config.toml
d_model = 192
router_score = "softmax"
normalize_top_k = true
routed_scale = 1.0
balance_loss = 0.0155
router_z_loss = 0.0001
init_std_router = 0.0146
optimizer = "muon_variant"
beta1 = 0.95
seq_len = 512
train_tokens = 343000000
steps = 5908
Below are experts of layer 8 (counted from 0) of a mixture-of-experts language model. Rows are named router (the router's row for the expert), up (a neuron's input weights, with its number) and show model dimensions 0-47. Each number is 50 + 15 x the weight over its row's rms, rounded and kept within 0 to 99.
After each expert's rows: "gets" lists some tokens that make up at least twice as much of what it gets as of all text; "mostly gets" lists some tokens that are sent to it at least half of the time. This comes from a sample of Wikipedia text that the model never trained on. Tokens count by the router's weight.

# expert 8
router:23 18 40 34 20 58 51 69 37 39 66 34 56 70 35 67 45 25 46 62 37 82 39 76 62 39 38 42 37 51 46 39 57 63 44 44 31 59 59 45 65 31 65 54 69 53 27 60
up0:27 43 42 55 53 32 50 81 64 44 76 54 65 64 48 58 57 31 62 29 70 31 55 49 62 51 37 48 56 47 40 65 57 58 29 64 41 88 32 62 56 55 65 49 70 61 48 64
up1:48 25 50 46 37 47 33 37 68 49 68 48 64 40 64 45 47 66 80 51 62 15 36 56 47 53 42 31 48 49 83 29 42 43 54 39 85 38 59 35 63 37 58 36 34 85 50 63
up2:44 43 10 41 21 59 71 42 38 44 33 70 44 71 47 36 42 49 48 37 59 39 54 42 90 56 47 58 59 52 32 53 49 46 46 92 74 51 64 76 48 53 55 54 79 57 59 42
up3:48 46 47 63 33 67 59 54 56 45 51 64 63 53 59 35 53 40 39 45 41 41 65 57 42 58 42 31 40 45 48 60 53 45 28 56 29 51 38 48 67 68 72 50 42 47 75 43
up4:24 52 62 38 35 33 50 36 55 40 70 34 43 44 71 60 68 19 53 60 68 47 74 37 91 41 45 38 64 47 52 60 47 76 46 51 68 60 69 52 58 63 37 50 60 50 54 70
up5:54 51 41 36 45 62 61 57 44 51 56 46 52 65 73 49 61 31 48 73 11 49 35 76 47 63 61 48 48 72 30 51 57 53 49 57 43 49 56 36 41 36 37 66 50 27 32 56
up6:58 53 31 71 67 39 57 42 50 26 66 31 58 72 63 52 65 48 44 35 55 44 58 73 38 77 50 64 63 49 60 36 78 63 20 63 58 36 46 74 47 53 36 37 72 36 85 53
up7:45 41 41 42 47 68 25 48 41 53 60 46 58 40 60 60 46 93 54 41 51 59 63 60 51 44 66 79 75 23 67 76 20 63 64 63 45 59 71 39 33 60 39 67 10 47 22 43
up8:21 36 53 55 51 55 63 63 43 55 39 39 65 57 48 29 57 78 46 50 41 34 47 35 41 57 51 68 62 50 64 40 31 55 62 59 39 39 60 45 55 45 32 57 58 56 64 38
up9:56 39 26 45 61 65 37 48 53 71 70 47 60 49 82 41 11 54 59 50 69 57 45 56 49 30 49 29 65 52 44 63 66 50 25 51 53 43 63 35 46 44 59 60 52 47 40 53
up10:69 40 67 69 53 48 51 32 31 53 44 46 59 50 36 44 35 52 65 74 59 37 49 84 59 24 47 31 55 89 53 27 68 57 65 68 56 70 59 68 76 37 62 51 64 50 47 60
up11:19 29 38 21 52 54 40 58 61 28 37 73 57 49 77 58 52 70 49 41 87 39 54 37 45 22 60 69 84 48 57 51 37 52 35 50 59 71 33 53 37 55 44 68 58 68 49 47
up12:30 77 33 49 43 42 23 61 28 87 66 69 55 61 53 31 71 11 18 59 45 58 54 56 45 55 49 48 21 31 62 57 41 64 58 31 39 49 53 65 37 52 53 49 35 46 79 45
up13:75 42 50 43 08 33 71 59 51 51 60 32 35 62 61 40 43 44 49 26 53 70 52 35 28 65 60 58 45 39 46 76 72 65 63 72 60 47 40 90 85 74 39 52 63 44 39 73
up14:44 57 51 37 51 65 26 58 41 29 51 33 55 39 23 52 45 35 56 64 68 67 62 72 29 48 48 53 42 70 40 38 56 53 51 38 59 34 65 47 81 35 46 63 37 52 59 42
up15:29 62 48 36 53 26 68 54 25 32 70 42 77 47 40 66 73 37 65 29 53 76 33 25 18 63 44 44 41 78 24 52 48 54 65 65 63 39 47 35 51 43 71 33 49 34 76 44
up16:17 63 54 47 20 70 39 42 58 41 49 64 29 47 76 49 61 37 53 60 48 50 69 36 73 60 24 44 28 47 56 50 43 71 38 43 58 70 54 44 42 19 75 58 52 41 55 62
up17:36 54 64 36 44 49 53 46 62 53 44 30 53 52 36 66 42 61 38 53 51 48 36 56 41 49 62 41 56 59 76 67 51 36 54 66 47 51 67 54 27 55 55 40 46 53 42 29
up18:43 32 48 36 23 48 62 30 42 52 66 48 58 39 49 48 83 46 12 46 27 61 60 48 43 36 60 38 32 63 63 62 36 42 56 79 61 45 54 28 46 49 70 36 72 59 62 66
up19:30 36 68 30 40 52 54 40 56 42 61 39 30 58 40 34 97 63 40 62 51 29 48 59 43 32 57 69 50 62 41 56 31 47 33 79 07 49 45 19 61 56 58 48 62 61 54 72
up20:45 54 41 53 40 40 66 60 58 64 64 51 30 71 46 52 38 38 18 60 49 48 49 42 36 62 74 19 53 35 60 47 46 68 40 74 42 54 70 23 58 47 32 39 44 36 69 25
gets: " the", " his", "s", " their", " its", " her"
mostly gets: " their", " his", " its", " the", " her"

# expert 52
router:25 39 50 24 30 53 51 76 36 37 65 38 65 58 52 78 41 43 40 73 40 54 40 50 45 31 26 37 49 54 43 28 54 69 31 38 33 62 45 45 57 68 45 39 47 59 42 65
up0:31 49 56 79 42 68 42 53 25 28 76 49 49 45 62 93 46 46 70 69 65 48 63 41 48 29 46 55 32 63 66 45 34 41 61 68 44 64 38 42 60 61 82 55 55 40 36 54
up1:49 58 53 29 32 61 67 27 48 20 71 53 49 06 60 70 50 54 53 77 37 61 31 35 59 53 14 54 45 62 30 39 63 49 47 42 13 41 50 65 28 59 33 22 31 72 22 52
up2:36 30 39 41 60 55 23 74 57 52 16 35 56 57 47 59 82 29 48 51 53 48 54 52 40 52 41 39 59 65 37 41 45 67 30 51 09 50 49 61 51 76 42 44 41 52 59 65
up3:43 56 51 40 59 38 60 64 35 38 75 48 40 67 55 51 51 58 45 66 58 58 37 49 59 44 36 63 66 45 54 37 54 40 27 33 64 50 17 62 33 43 43 29 58 79 33 65
up4:10 33 42 62 39 65 49 52 22 46 47 46 48 49 30 48 67 59 66 65 32 40 53 61 33 43 42 37 45 39 59 46 45 57 33 86 41 55 55 44 45 67 51 59 39 40 66 48
up5:17 53 41 51 63 45 56 61 39 35 34 49 68 58 50 49 56 67 56 49 38 49 42 33 50 28 36 80 35 73 35 36 40 35 55 49 68 25 61 33 65 75 82 39 54 44 30 63
up6:44 37 50 72 40 50 49 46 53 41 72 29 62 59 51 85 10 24 54 89 53 26 57 54 29 37 26 62 23 69 42 72 53 63 61 51 56 46 27 72 45 31 36 44 35 50 51 53
up7:53 33 32 43 38 64 50 38 50 52 62 15 60 36 46 58 37 64 32 48 46 57 45 24 77 49 33 62 58 74 47 53 63 39 47 60 44 73 77 44 60 64 62 47 30 25 54 62
up8:24 49 52 47 54 38 66 64 35 59 60 40 45 52 52 72 57 65 55 65 33 51 85 84 30 64 26 64 42 34 50 78 58 41 49 42 64 25 64 49 45 58 43 68 56 53 51 46
up9:38 36 14 88 28 40 48 77 35 58 63 60 76 52 58 65 61 48 64 42 55 35 20 46 57 60 20 35 48 32 60 29 50 61 58 41 62 30 41 50 39 95 27 63 47 28 54 45
up10:48 45 72 61 43 17 39 52 46 32 71 44 54 25 55 52 57 51 54 51 25 67 76 44 33 32 51 29 61 45 44 32 65 38 63 49 55 78 45 57 45 53 28 46 62 56 46 62
up11:56 52 58 38 61 67 52 53 48 78 75 58 42 58 65 69 80 53 50 26 70 23 48 61 67 39 41 75 54 74 40 50 62 57 47 60 31 29 57 24 58 14 35 38 50 73 68 52
up12:66 47 61 59 56 68 48 51 29 27 37 42 59 83 86 63 53 37 46 52 47 58 34 33 42 46 26 44 49 62 53 63 45 55 53 50 49 68 46 51 48 69 53 54 46 46 57 43
up13:30 70 75 30 50 79 42 67 50 50 65 65 67 17 55 73 45 34 45 60 33 61 45 38 68 42 47 44 46 86 50 61 46 64 53 29 57 55 50 33 49 63 42 56 49 48 31 48
up14:33 62 28 37 72 63 61 47 44 48 70 22 65 38 29 28 67 51 61 58 49 63 61 77 34 47 65 45 47 47 54 74 50 51 35 64 37 51 59 31 32 42 62 62 03 55 46 48
up15:52 49 73 29 27 58 55 53 48 36 62 61 59 75 34 42 72 46 12 57 48 46 53 26 49 50 30 31 40 58 47 68 47 50 57 31 52 82 52 77 55 42 27 30 43 55 65 72
up16:29 44 46 43 73 39 34 55 10 53 66 34 66 44 97 63 65 47 40 36 52 44 22 76 79 32 18 48 58 50 24 59 49 41 55 25 36 38 56 68 41 58 59 52 45 42 65 63
up17:49 39 69 56 46 86 45 55 71 41 75 49 60 38 59 50 58 61 32 53 52 43 51 63 42 48 57 48 58 59 61 34 91 54 15 58 57 63 45 69 42 42 70 63 40 37 21 49
up18:73 38 48 73 33 68 43 83 74 56 71 70 62 57 37 59 44 57 76 69 55 52 76 53 57 59 21 41 59 67 60 51 64 42 66 61 28 58 30 43 67 53 57 61 55 40 26 47
up19:27 72 49 57 60 33 55 50 66 51 73 33 31 68 48 64 03 36 73 51 49 61 62 75 62 17 36 47 69 39 78 65 32 73 38 67 55 62 44 68 69 58 64 65 27 31 33 38
up20:47 62 34 39 39 63 61 38 30 30 51 33 80 66 74 41 85 49 35 76 33 52 57 53 52 48 40 64 77 55 38 45 22 43 63 58 50 45 23 23 52 61 33 39 52 52 55 73
gets: "ive", "ical", "ed", "ous", "able", " new"
mostly gets: "ful", " new", "ious", " small", "ological", "ular"

# expert 44
router:36 37 27 19 31 57 46 45 29 35 62 43 37 69 21 56 43 45 43 54 48 62 32 44 52 34 27 54 27 41 48 06 57 77 31 48 37 41 52 41 51 47 41 53 46 57 36 70
up0:45 59 27 50 31 51 76 44 65 45 73 75 59 61 52 25 32 71 44 56 62 64 25 41 31 56 39 49 42 28 60 45 47 44 48 66 43 48 50 37 48 44 63 33 91 40 44 40
up1:38 33 20 31 58 61 66 47 42 47 52 71 62 27 37 72 50 53 74 60 56 65 42 46 54 63 42 71 60 44 43 58 64 41 45 64 53 38 38 52 45 23 33 42 51 39 52 66
up2:30 53 28 68 25 60 30 55 66 18 61 70 59 49 68 68 56 38 70 58 43 36 56 41 73 52 30 43 71 30 65 39 45 58 60 49 42 41 67 44 44 35 35 27 61 35 83 66
up3:63 51 38 35 33 75 40 15 49 61 51 47 45 61 79 33 61 38 62 57 43 42 42 31 59 61 59 47 66 54 57 62 40 56 54 61 45 64 66 64 39 39 41 32 39 61 47 63
up4:52 40 45 61 39 52 26 54 78 47 61 47 39 61 35 63 43 50 47 54 57 86 44 37 66 59 32 59 45 37 47 49 50 55 28 52 61 51 57 42 13 46 66 51 16 54 45 78
up5:31 60 59 58 37 56 42 58 55 15 59 44 35 67 28 68 78 52 51 86 35 60 50 50 43 51 63 73 46 36 67 42 44 72 51 65 32 66 62 62 20 45 63 41 47 27 00 27
up6:74 58 54 52 39 32 68 63 41 51 81 59 60 56 39 35 71 42 50 70 42 51 80 70 44 55 54 41 33 30 45 58 56 25 63 70 27 34 30 62 42 55 67 22 59 47 31 40
up7:54 36 42 30 46 38 39 52 31 33 81 40 48 37 41 53 61 44 52 27 31 43 81 59 44 39 48 47 38 42 41 41 46 58 24 47 75 53 37 31 57 67 78 47 66 58 49 85
up8:37 43 48 64 49 34 51 56 60 42 44 64 65 22 68 66 38 58 59 51 43 59 46 44 60 72 46 62 60 45 39 61 65 53 37 72 50 60 72 51 46 44 62 26 60 52 32 63
up9:49 48 50 62 51 31 52 49 48 50 33 53 49 74 55 55 43 62 39 56 72 45 36 86 28 34 46 68 57 44 52 62 59 42 43 54 49 77 58 40 43 48 73 34 42 22 59 58
up10:33 55 37 40 78 35 86 34 60 28 61 65 46 61 52 32 35 61 52 57 38 51 38 58 36 87 47 80 71 40 49 35 22 81 46 36 61 39 48 44 64 39 37 60 39 64 34 40
up11:67 26 42 26 31 58 38 27 55 19 57 51 56 55 43 44 55 42 49 32 62 63 73 54 74 74 55 56 43 29 19 33 34 45 48 45 63 51 28 59 71 39 68 55 53 37 60 62
up12:55 65 35 31 49 49 41 58 47 22 55 53 37 46 57 50 61 38 25 21 52 32 52 58 53 33 63 43 83 57 39 28 24 39 41 39 55 48 64 43 51 46 46 31 40 42 51 34
up13:45 30 48 49 35 53 45 48 63 35 31 46 19 31 52 39 63 35 39 28 61 31 67 46 51 43 46 33 59 28 54 66 47 42 31 46 69 61 65 51 27 52 65 57 71 28 50 49
up14:59 57 30 43 31 56 48 43 34 41 41 49 51 40 28 53 78 57 57 68 75 72 39 44 61 62 58 68 90 58 38 33 35 51 43 18 62 64 39 57 58 71 66 72 43 55 59 55
up15:53 38 42 66 39 45 36 50 63 58 65 50 73 39 71 58 35 35 30 68 67 42 64 38 36 63 48 46 71 58 45 47 38 66 39 57 50 37 50 42 46 50 44 47 67 41 95 70
up16:44 55 39 61 20 48 33 50 37 27 52 70 46 46 75 56 66 41 32 47 53 23 13 65 74 47 36 60 09 73 45 73 47 60 24 18 43 76 44 39 32 53 80 85 72 61 57 60
up17:31 56 43 25 33 72 76 52 59 48 88 61 57 78 57 65 52 58 35 53 94 58 35 70 31 39 40 53 48 34 57 63 27 69 55 58 39 55 51 65 36 74 38 27 46 63 67 50
up18:74 61 32 32 10 71 27 65 61 52 64 52 64 55 56 70 54 63 30 72 52 44 56 63 63 35 31 39 60 66 45 41 26 90 51 57 53 48 50 64 80 43 19 39 63 23 59 38
up19:42 36 46 44 46 58 38 49 29 69 54 38 83 52 71 41 42 67 46 65 47 50 69 62 34 33 41 47 84 79 34 22 59 42 05 57 40 67 29 65 71 42 85 42 75 60 34 37
up20:36 79 44 43 76 67 47 41 44 55 71 64 33 50 29 60 12 49 71 62 22 55 51 42 72 36 43 48 21 27 80 48 68 34 32 43 57 47 69 73 41 47 67 35 38 54 29 43
gets: " he", " who", " which", " it", " It", " He"
mostly gets: " who", " she", " he", " which", " It", " it"

# expert 60
router:25 34 39 23 36 65 43 57 45 45 77 37 48 55 31 74 29 18 17 56 32 61 51 44 56 39 47 45 35 54 41 25 50 60 26 48 45 60 40 53 62 36 68 71 51 66 47 65
up0:32 36 66 37 32 60 51 67 52 55 34 69 61 59 44 50 45 32 51 63 55 51 72 38 40 45 58 49 38 31 65 60 48 52 38 43 81 58 58 45 45 54 58 48 62 28 30 41
up1:32 40 57 45 51 49 46 39 87 75 70 66 31 45 55 40 44 44 52 89 36 44 63 67 45 11 58 40 29 64 63 35 57 39 72 16 31 36 49 47 62 46 46 69 28 33 64 47
up2:56 71 39 17 64 53 39 30 57 51 80 56 60 61 52 40 56 53 08 40 44 32 45 48 44 47 68 55 33 55 63 44 54 47 64 65 53 66 44 59 26 53 41 43 66 57 65 55
up3:20 51 24 57 58 69 44 63 57 52 34 56 55 66 40 45 42 43 57 56 56 43 57 60 44 50 39 83 61 55 24 54 44 71 48 43 42 65 29 55 33 72 64 47 29 59 31 40
up4:36 57 33 58 54 66 52 52 65 49 52 45 42 46 46 82 58 48 64 39 51 62 47 46 71 51 57 38 56 28 48 33 63 54 47 55 53 70 42 41 21 68 56 67 62 47 11 64
up5:44 38 40 61 64 84 53 67 40 43 60 62 60 43 52 53 37 49 29 37 45 47 57 42 55 73 43 22 58 45 40 66 56 61 43 41 30 78 44 47 49 51 55 57 54 49 48 52
up6:63 39 26 51 04 49 37 47 61 61 44 30 35 29 54 45 73 44 74 68 30 66 66 41 18 26 46 39 54 28 58 65 24 64 57 53 28 29 63 30 49 35 46 57 32 52 52 71
up7:40 40 50 36 23 61 30 27 33 62 56 40 30 87 55 49 31 49 45 41 59 60 58 48 69 74 37 59 40 48 68 47 57 22 63 70 37 27 66 60 61 24 36 44 34 57 79 44
up8:27 76 33 66 32 53 44 43 29 33 55 50 77 44 53 69 61 82 51 57 36 63 51 35 70 21 42 56 46 30 49 46 60 72 46 58 35 83 32 57 56 56 56 47 53 50 63 55
up9:41 46 28 06 38 60 36 29 63 64 64 43 37 79 80 63 32 31 57 72 32 67 44 35 44 69 73 56 62 35 57 50 38 21 46 49 50 67 54 38 52 35 74 41 39 34 58 46
up10:50 49 37 69 53 56 62 47 47 33 82 71 57 70 31 69 41 42 08 64 32 44 32 44 44 39 65 27 37 52 33 45 48 71 48 47 51 71 57 58 59 37 44 39 37 36 39 62
up11:27 40 38 56 59 65 52 68 35 56 47 61 58 41 29 48 57 58 56 46 20 72 68 22 44 67 40 62 13 55 75 43 10 52 50 60 55 99 68 58 45 43 45 59 39 64 09 37
up12:17 28 64 47 35 56 56 71 22 54 60 40 09 46 25 57 44 52 47 47 44 56 61 36 39 48 69 39 35 43 34 46 41 65 28 27 52 66 07 77 50 58 62 71 71 65 54 24
up13:49 45 35 41 49 46 57 73 13 52 57 34 49 26 37 33 50 36 34 61 77 52 17 53 53 59 77 69 34 51 78 55 47 54 36 54 39 66 60 68 52 38 34 47 33 36 43 46
up14:64 31 35 36 67 70 80 83 58 25 54 47 43 59 43 58 49 03 58 46 60 43 51 70 62 37 49 69 62 55 29 30 37 17 47 61 49 65 36 76 57 68 59 68 39 38 49 33
up15:63 60 61 46 44 38 57 60 33 77 76 50 30 44 47 51 68 70 42 49 51 69 46 44 73 35 34 63 69 45 20 21 44 40 36 68 58 51 37 70 61 54 55 52 61 47 81 81
up16:44 39 72 66 53 85 47 56 53 53 54 28 54 32 59 50 56 34 41 58 62 54 55 44 55 13 54 45 55 54 73 40 21 73 51 59 51 27 57 52 62 48 76 71 45 67 48 20
up17:29 18 54 42 46 45 50 73 35 51 49 79 43 39 73 59 41 41 56 42 39 45 51 28 69 48 43 52 44 32 34 44 55 69 34 53 72 58 23 67 61 69 62 57 62 54 49 39
up18:51 36 43 55 39 27 42 51 51 47 59 34 33 54 53 56 35 46 58 77 44 28 48 79 50 42 28 46 53 34 72 15 41 45 46 67 61 45 56 48 30 54 56 64 67 56 60 49
up19:22 23 61 25 61 58 34 55 67 26 33 56 29 32 65 41 20 37 39 75 18 64 41 69 79 62 44 52 50 64 69 21 55 14 36 35 66 68 56 43 48 63 59 53 47 26 39 53
up20:46 51 50 39 67 69 56 53 30 45 69 41 50 66 49 84 71 26 59 58 38 36 56 32 57 42 41 54 51 62 25 41 36 31 31 66 46 65 33 40 59 62 62 65 60 46 48 48
gets: "ent", "tor", "ist", "ic", "g", "ct"
mostly gets: "ator", "tor", "ent", "ial"

# expert 75
router:43 27 14 38 38 54 53 60 30 32 68 38 54 79 29 63 39 34 45 57 45 68 16 41 41 07 29 62 30 34 42 31 62 59 34 25 28 37 58 45 57 47 40 52 62 43 32 84
up0:51 54 33 61 39 83 14 47 51 56 52 61 54 59 67 65 56 45 70 66 48 74 42 83 58 30 66 26 55 42 61 46 35 52 31 69 50 50 66 44 57 45 71 52 31 42 48 44
up1:44 72 41 63 51 46 23 51 36 49 54 50 57 61 49 34 38 57 27 44 58 40 18 45 51 35 49 03 57 20 68 43 81 42 24 54 35 62 36 41 62 41 67 85 57 49 32 56
up2:45 33 51 39 41 57 39 53 31 58 49 55 57 38 49 68 32 55 61 52 43 50 52 54 41 35 53 56 04 39 64 48 55 61 17 36 87 56 41 45 57 31 67 66 35 26 35 62
up3:49 67 46 20 41 53 42 45 03 32 71 56 39 64 46 51 44 17 41 60 51 55 51 60 63 31 43 53 45 40 69 75 37 34 60 42 62 54 65 68 79 34 63 52 39 51 44 64
up4:46 43 72 37 50 52 36 59 42 65 52 21 46 53 22 45 53 48 27 31 49 68 62 28 59 45 22 60 24 69 72 63 28 55 42 41 37 26 47 66 54 26 52 68 63 20 55 30
up5:52 43 48 64 70 63 40 75 36 45 43 47 16 65 25 67 65 43 28 21 30 35 46 50 54 42 32 60 57 25 52 22 59 56 49 25 33 40 53 82 42 43 59 69 36 39 38 45
up6:31 57 36 51 54 61 47 36 62 27 57 37 58 30 46 15 67 24 48 44 64 33 53 74 71 55 49 35 34 55 62 32 06 36 50 64 50 13 46 47 52 61 45 44 65 66 57 61
up7:36 29 48 49 57 45 70 35 60 70 41 43 44 46 56 66 21 43 47 54 58 55 60 41 57 59 39 37 37 52 82 53 58 45 28 17 22 47 44 59 69 53 48 53 52 51 43 50
up8:63 66 45 65 60 46 75 54 56 44 58 36 29 59 67 69 61 52 37 53 58 71 53 49 44 76 45 55 39 29 39 81 70 46 53 42 49 54 25 53 15 60 64 57 57 46 67 79
up9:64 69 44 42 63 65 39 68 59 45 83 67 36 45 45 70 30 59 67 58 61 33 47 53 50 38 40 50 21 72 28 43 35 61 38 83 39 55 60 34 36 23 45 53 48 03 50 49
up10:47 49 33 66 44 37 51 59 55 60 62 47 65 74 66 63 48 63 52 49 54 57 17 65 58 65 38 55 31 48 36 18 30 42 26 48 52 33 60 53 65 51 08 52 41 43 47 89
up11:66 27 49 46 61 59 67 70 59 57 60 22 62 61 64 66 38 58 60 47 48 67 37 43 55 47 72 68 57 82 56 34 46 55 37 59 50 32 79 62 28 61 33 83 68 42 53 46
up12:37 18 57 48 32 55 53 52 44 23 47 53 43 54 45 64 57 66 41 62 40 51 46 37 36 17 51 44 35 68 36 93 33 26 77 36 52 46 38 44 57 54 30 35 23 41 49 31
up13:39 26 31 37 50 68 52 55 54 37 46 38 49 37 36 57 30 31 58 65 58 28 60 58 51 47 53 20 54 46 63 60 51 62 48 56 39 50 66 52 63 72 66 55 54 47 53 56
up14:52 49 53 83 40 66 33 58 30 38 58 51 41 47 49 76 31 50 38 64 37 67 45 55 68 46 26 28 36 60 36 67 72 36 58 60 26 65 53 30 39 50 57 46 34 32 52 47
up15:48 56 32 27 25 63 46 40 52 43 61 65 85 95 80 32 45 64 40 33 62 67 62 32 35 49 51 45 61 29 38 06 30 56 37 46 26 41 50 28 45 54 36 41 46 65 47 62
up16:23 65 58 59 58 50 41 32 46 48 43 41 39 50 50 60 66 71 58 32 61 70 52 39 75 36 48 65 67 36 70 50 26 99 49 55 55 56 48 48 68 75 44 61 47 55 52 69
up17:39 68 50 55 49 52 30 70 43 63 45 71 56 66 26 55 45 47 10 62 75 51 61 45 28 49 36 49 38 72 34 41 72 65 66 27 53 41 69 65 59 55 76 64 64 39 42 65
up18:44 78 34 52 37 64 41 67 40 32 51 30 32 58 18 42 55 30 65 32 76 26 51 43 71 49 69 55 62 34 50 38 66 51 37 57 52 43 65 57 55 59 66 46 50 77 26 33
up19:46 38 71 32 59 40 40 61 63 48 63 39 77 49 55 43 48 51 46 70 50 47 70 66 30 31 23 56 45 43 41 40 43 65 58 49 58 30 23 30 58 68 44 28 85 54 59 86
up20:19 48 30 47 32 58 24 58 50 72 73 37 33 34 60 40 42 22 62 74 53 47 58 79 62 57 52 63 27 48 42 63 23 49 42 35 60 48 29 42 29 67 38 33 75 44 73 71
gets: " the", " The", "The", "ian", " American", "ish"
mostly gets: " American", " German", " European", " French", " British", " English"

# expert 159
router:45 40 44 39 43 57 46 55 46 35 64 55 49 49 27 83 58 35 44 63 42 75 54 69 56 29 37 56 51 28 19 21 48 70 41 44 30 41 61 51 65 61 40 60 62 66 47 50
up0:35 78 54 14 59 49 53 38 48 64 78 36 40 46 56 41 57 51 39 68 42 50 50 26 46 40 72 34 58 47 61 51 32 64 65 54 29 42 32 40 38 37 65 37 57 55 20 66
up1:50 56 64 53 54 58 53 51 32 27 41 42 58 59 56 70 40 65 56 49 66 47 31 40 37 55 47 66 59 31 25 47 63 26 52 59 64 22 52 37 51 58 71 48 38 24 71 51
up2:80 60 53 64 05 56 67 73 63 70 65 64 63 78 35 37 55 64 60 68 40 58 66 43 59 38 35 83 30 35 57 33 29 52 50 49 54 41 69 37 52 54 60 61 52 39 58 42
up3:52 53 60 42 43 49 69 46 69 56 31 41 43 43 29 55 37 43 55 43 28 55 28 68 56 70 61 44 25 63 26 57 47 87 37 43 47 73 38 52 46 68 49 65 59 49 25 46
up4:53 60 31 36 60 41 74 40 52 41 62 68 61 33 46 65 66 34 45 50 43 38 46 47 29 30 60 50 60 63 59 34 67 52 45 48 36 48 61 80 56 64 35 21 60 69 45 47
up5:47 44 55 75 56 45 69 55 22 55 40 51 56 49 50 43 49 52 61 73 55 78 51 54 59 36 47 25 61 61 19 23 79 59 35 69 36 14 56 45 43 54 53 62 45 62 37 64
up6:39 58 36 56 38 45 44 81 40 33 53 46 71 68 49 71 48 30 84 46 61 49 80 63 47 31 46 45 54 42 41 48 47 79 39 61 42 40 41 41 57 25 58 64 38 50 27 40
up7:53 21 52 51 42 61 70 49 55 36 65 51 37 50 32 84 39 63 46 55 58 52 59 52 23 32 55 39 57 46 59 19 38 49 59 37 46 26 85 67 65 24 54 42 61 42 53 55
up8:63 55 61 45 40 56 55 49 44 42 52 34 47 36 64 64 84 60 22 47 61 64 59 54 54 24 51 52 59 51 42 46 38 49 66 53 50 47 28 51 38 56 38 33 32 58 52 54
up9:39 51 76 55 72 31 60 66 53 47 50 53 62 41 78 31 44 66 46 68 38 55 37 53 80 43 48 60 61 42 46 50 53 58 34 45 54 30 67 34 77 58 55 38 64 46 32 63
up10:57 71 34 47 30 53 80 56 46 22 63 67 43 53 51 46 36 53 40 67 52 54 39 57 63 22 61 76 46 24 49 68 28 35 35 72 45 58 54 28 52 27 54 57 50 63 51 52
up11:42 19 48 57 31 74 57 64 55 56 70 42 52 57 39 40 50 37 53 72 50 30 59 23 41 37 51 29 25 52 61 25 47 73 54 83 61 50 58 56 43 49 79 42 39 37 46 45
up12:42 55 51 43 44 51 45 62 42 37 61 56 33 42 36 47 43 59 48 44 34 53 64 45 26 27 46 57 66 44 46 47 28 43 07 57 58 71 38 27 38 37 93 48 41 44 58 60
up13:38 28 42 61 52 59 38 73 54 28 42 51 41 52 81 54 45 79 57 56 48 65 62 44 49 48 44 43 49 47 46 15 67 55 23 37 23 83 60 77 42 65 57 54 76 19 51 72
up14:44 28 56 37 49 47 44 52 53 50 43 64 69 66 47 65 32 64 57 64 54 68 50 77 61 19 33 33 80 47 53 50 53 47 48 52 71 50 73 47 57 56 48 31 47 66 64 69
up15:29 48 64 49 46 62 62 55 24 68 60 52 49 47 31 47 68 64 54 31 84 49 67 58 48 28 47 63 74 51 56 35 31 68 27 48 50 72 70 70 56 48 64 60 57 60 55 40
up16:25 76 48 41 53 62 51 53 36 42 58 68 37 47 40 66 62 56 56 37 64 21 54 55 55 32 42 54 59 43 33 38 43 59 46 77 42 24 52 80 30 69 52 31 35 35 63 69
up17:42 54 38 50 38 76 48 52 62 39 62 52 34 29 45 47 49 57 48 61 60 40 58 63 67 35 73 36 39 40 50 50 59 60 76 48 55 18 46 28 53 85 38 43 36 43 34 25
up18:46 47 46 54 44 63 56 67 57 66 49 46 70 68 58 59 56 42 51 66 62 67 60 45 51 39 37 57 67 45 47 47 40 85 46 43 50 52 55 46 32 51 64 71 51 81 67 47
up19:45 45 45 42 36 52 45 42 60 34 57 50 14 39 24 50 76 33 57 53 37 70 40 52 57 23 48 34 50 43 24 43 62 85 50 27 57 61 36 46 23 57 25 69 47 46 61 58
up20:49 42 29 61 58 52 31 33 35 48 45 26 66 44 77 73 35 45 26 28 49 52 55 66 88 27 33 59 28 82 35 61 69 40 58 53 88 46 55 48 44 52 40 35 47 42 59 16
gets: "ed", "ic", " |", "ated", "ted", "d"
mostly gets: "ified", "ic", "ted", "ated", "ized"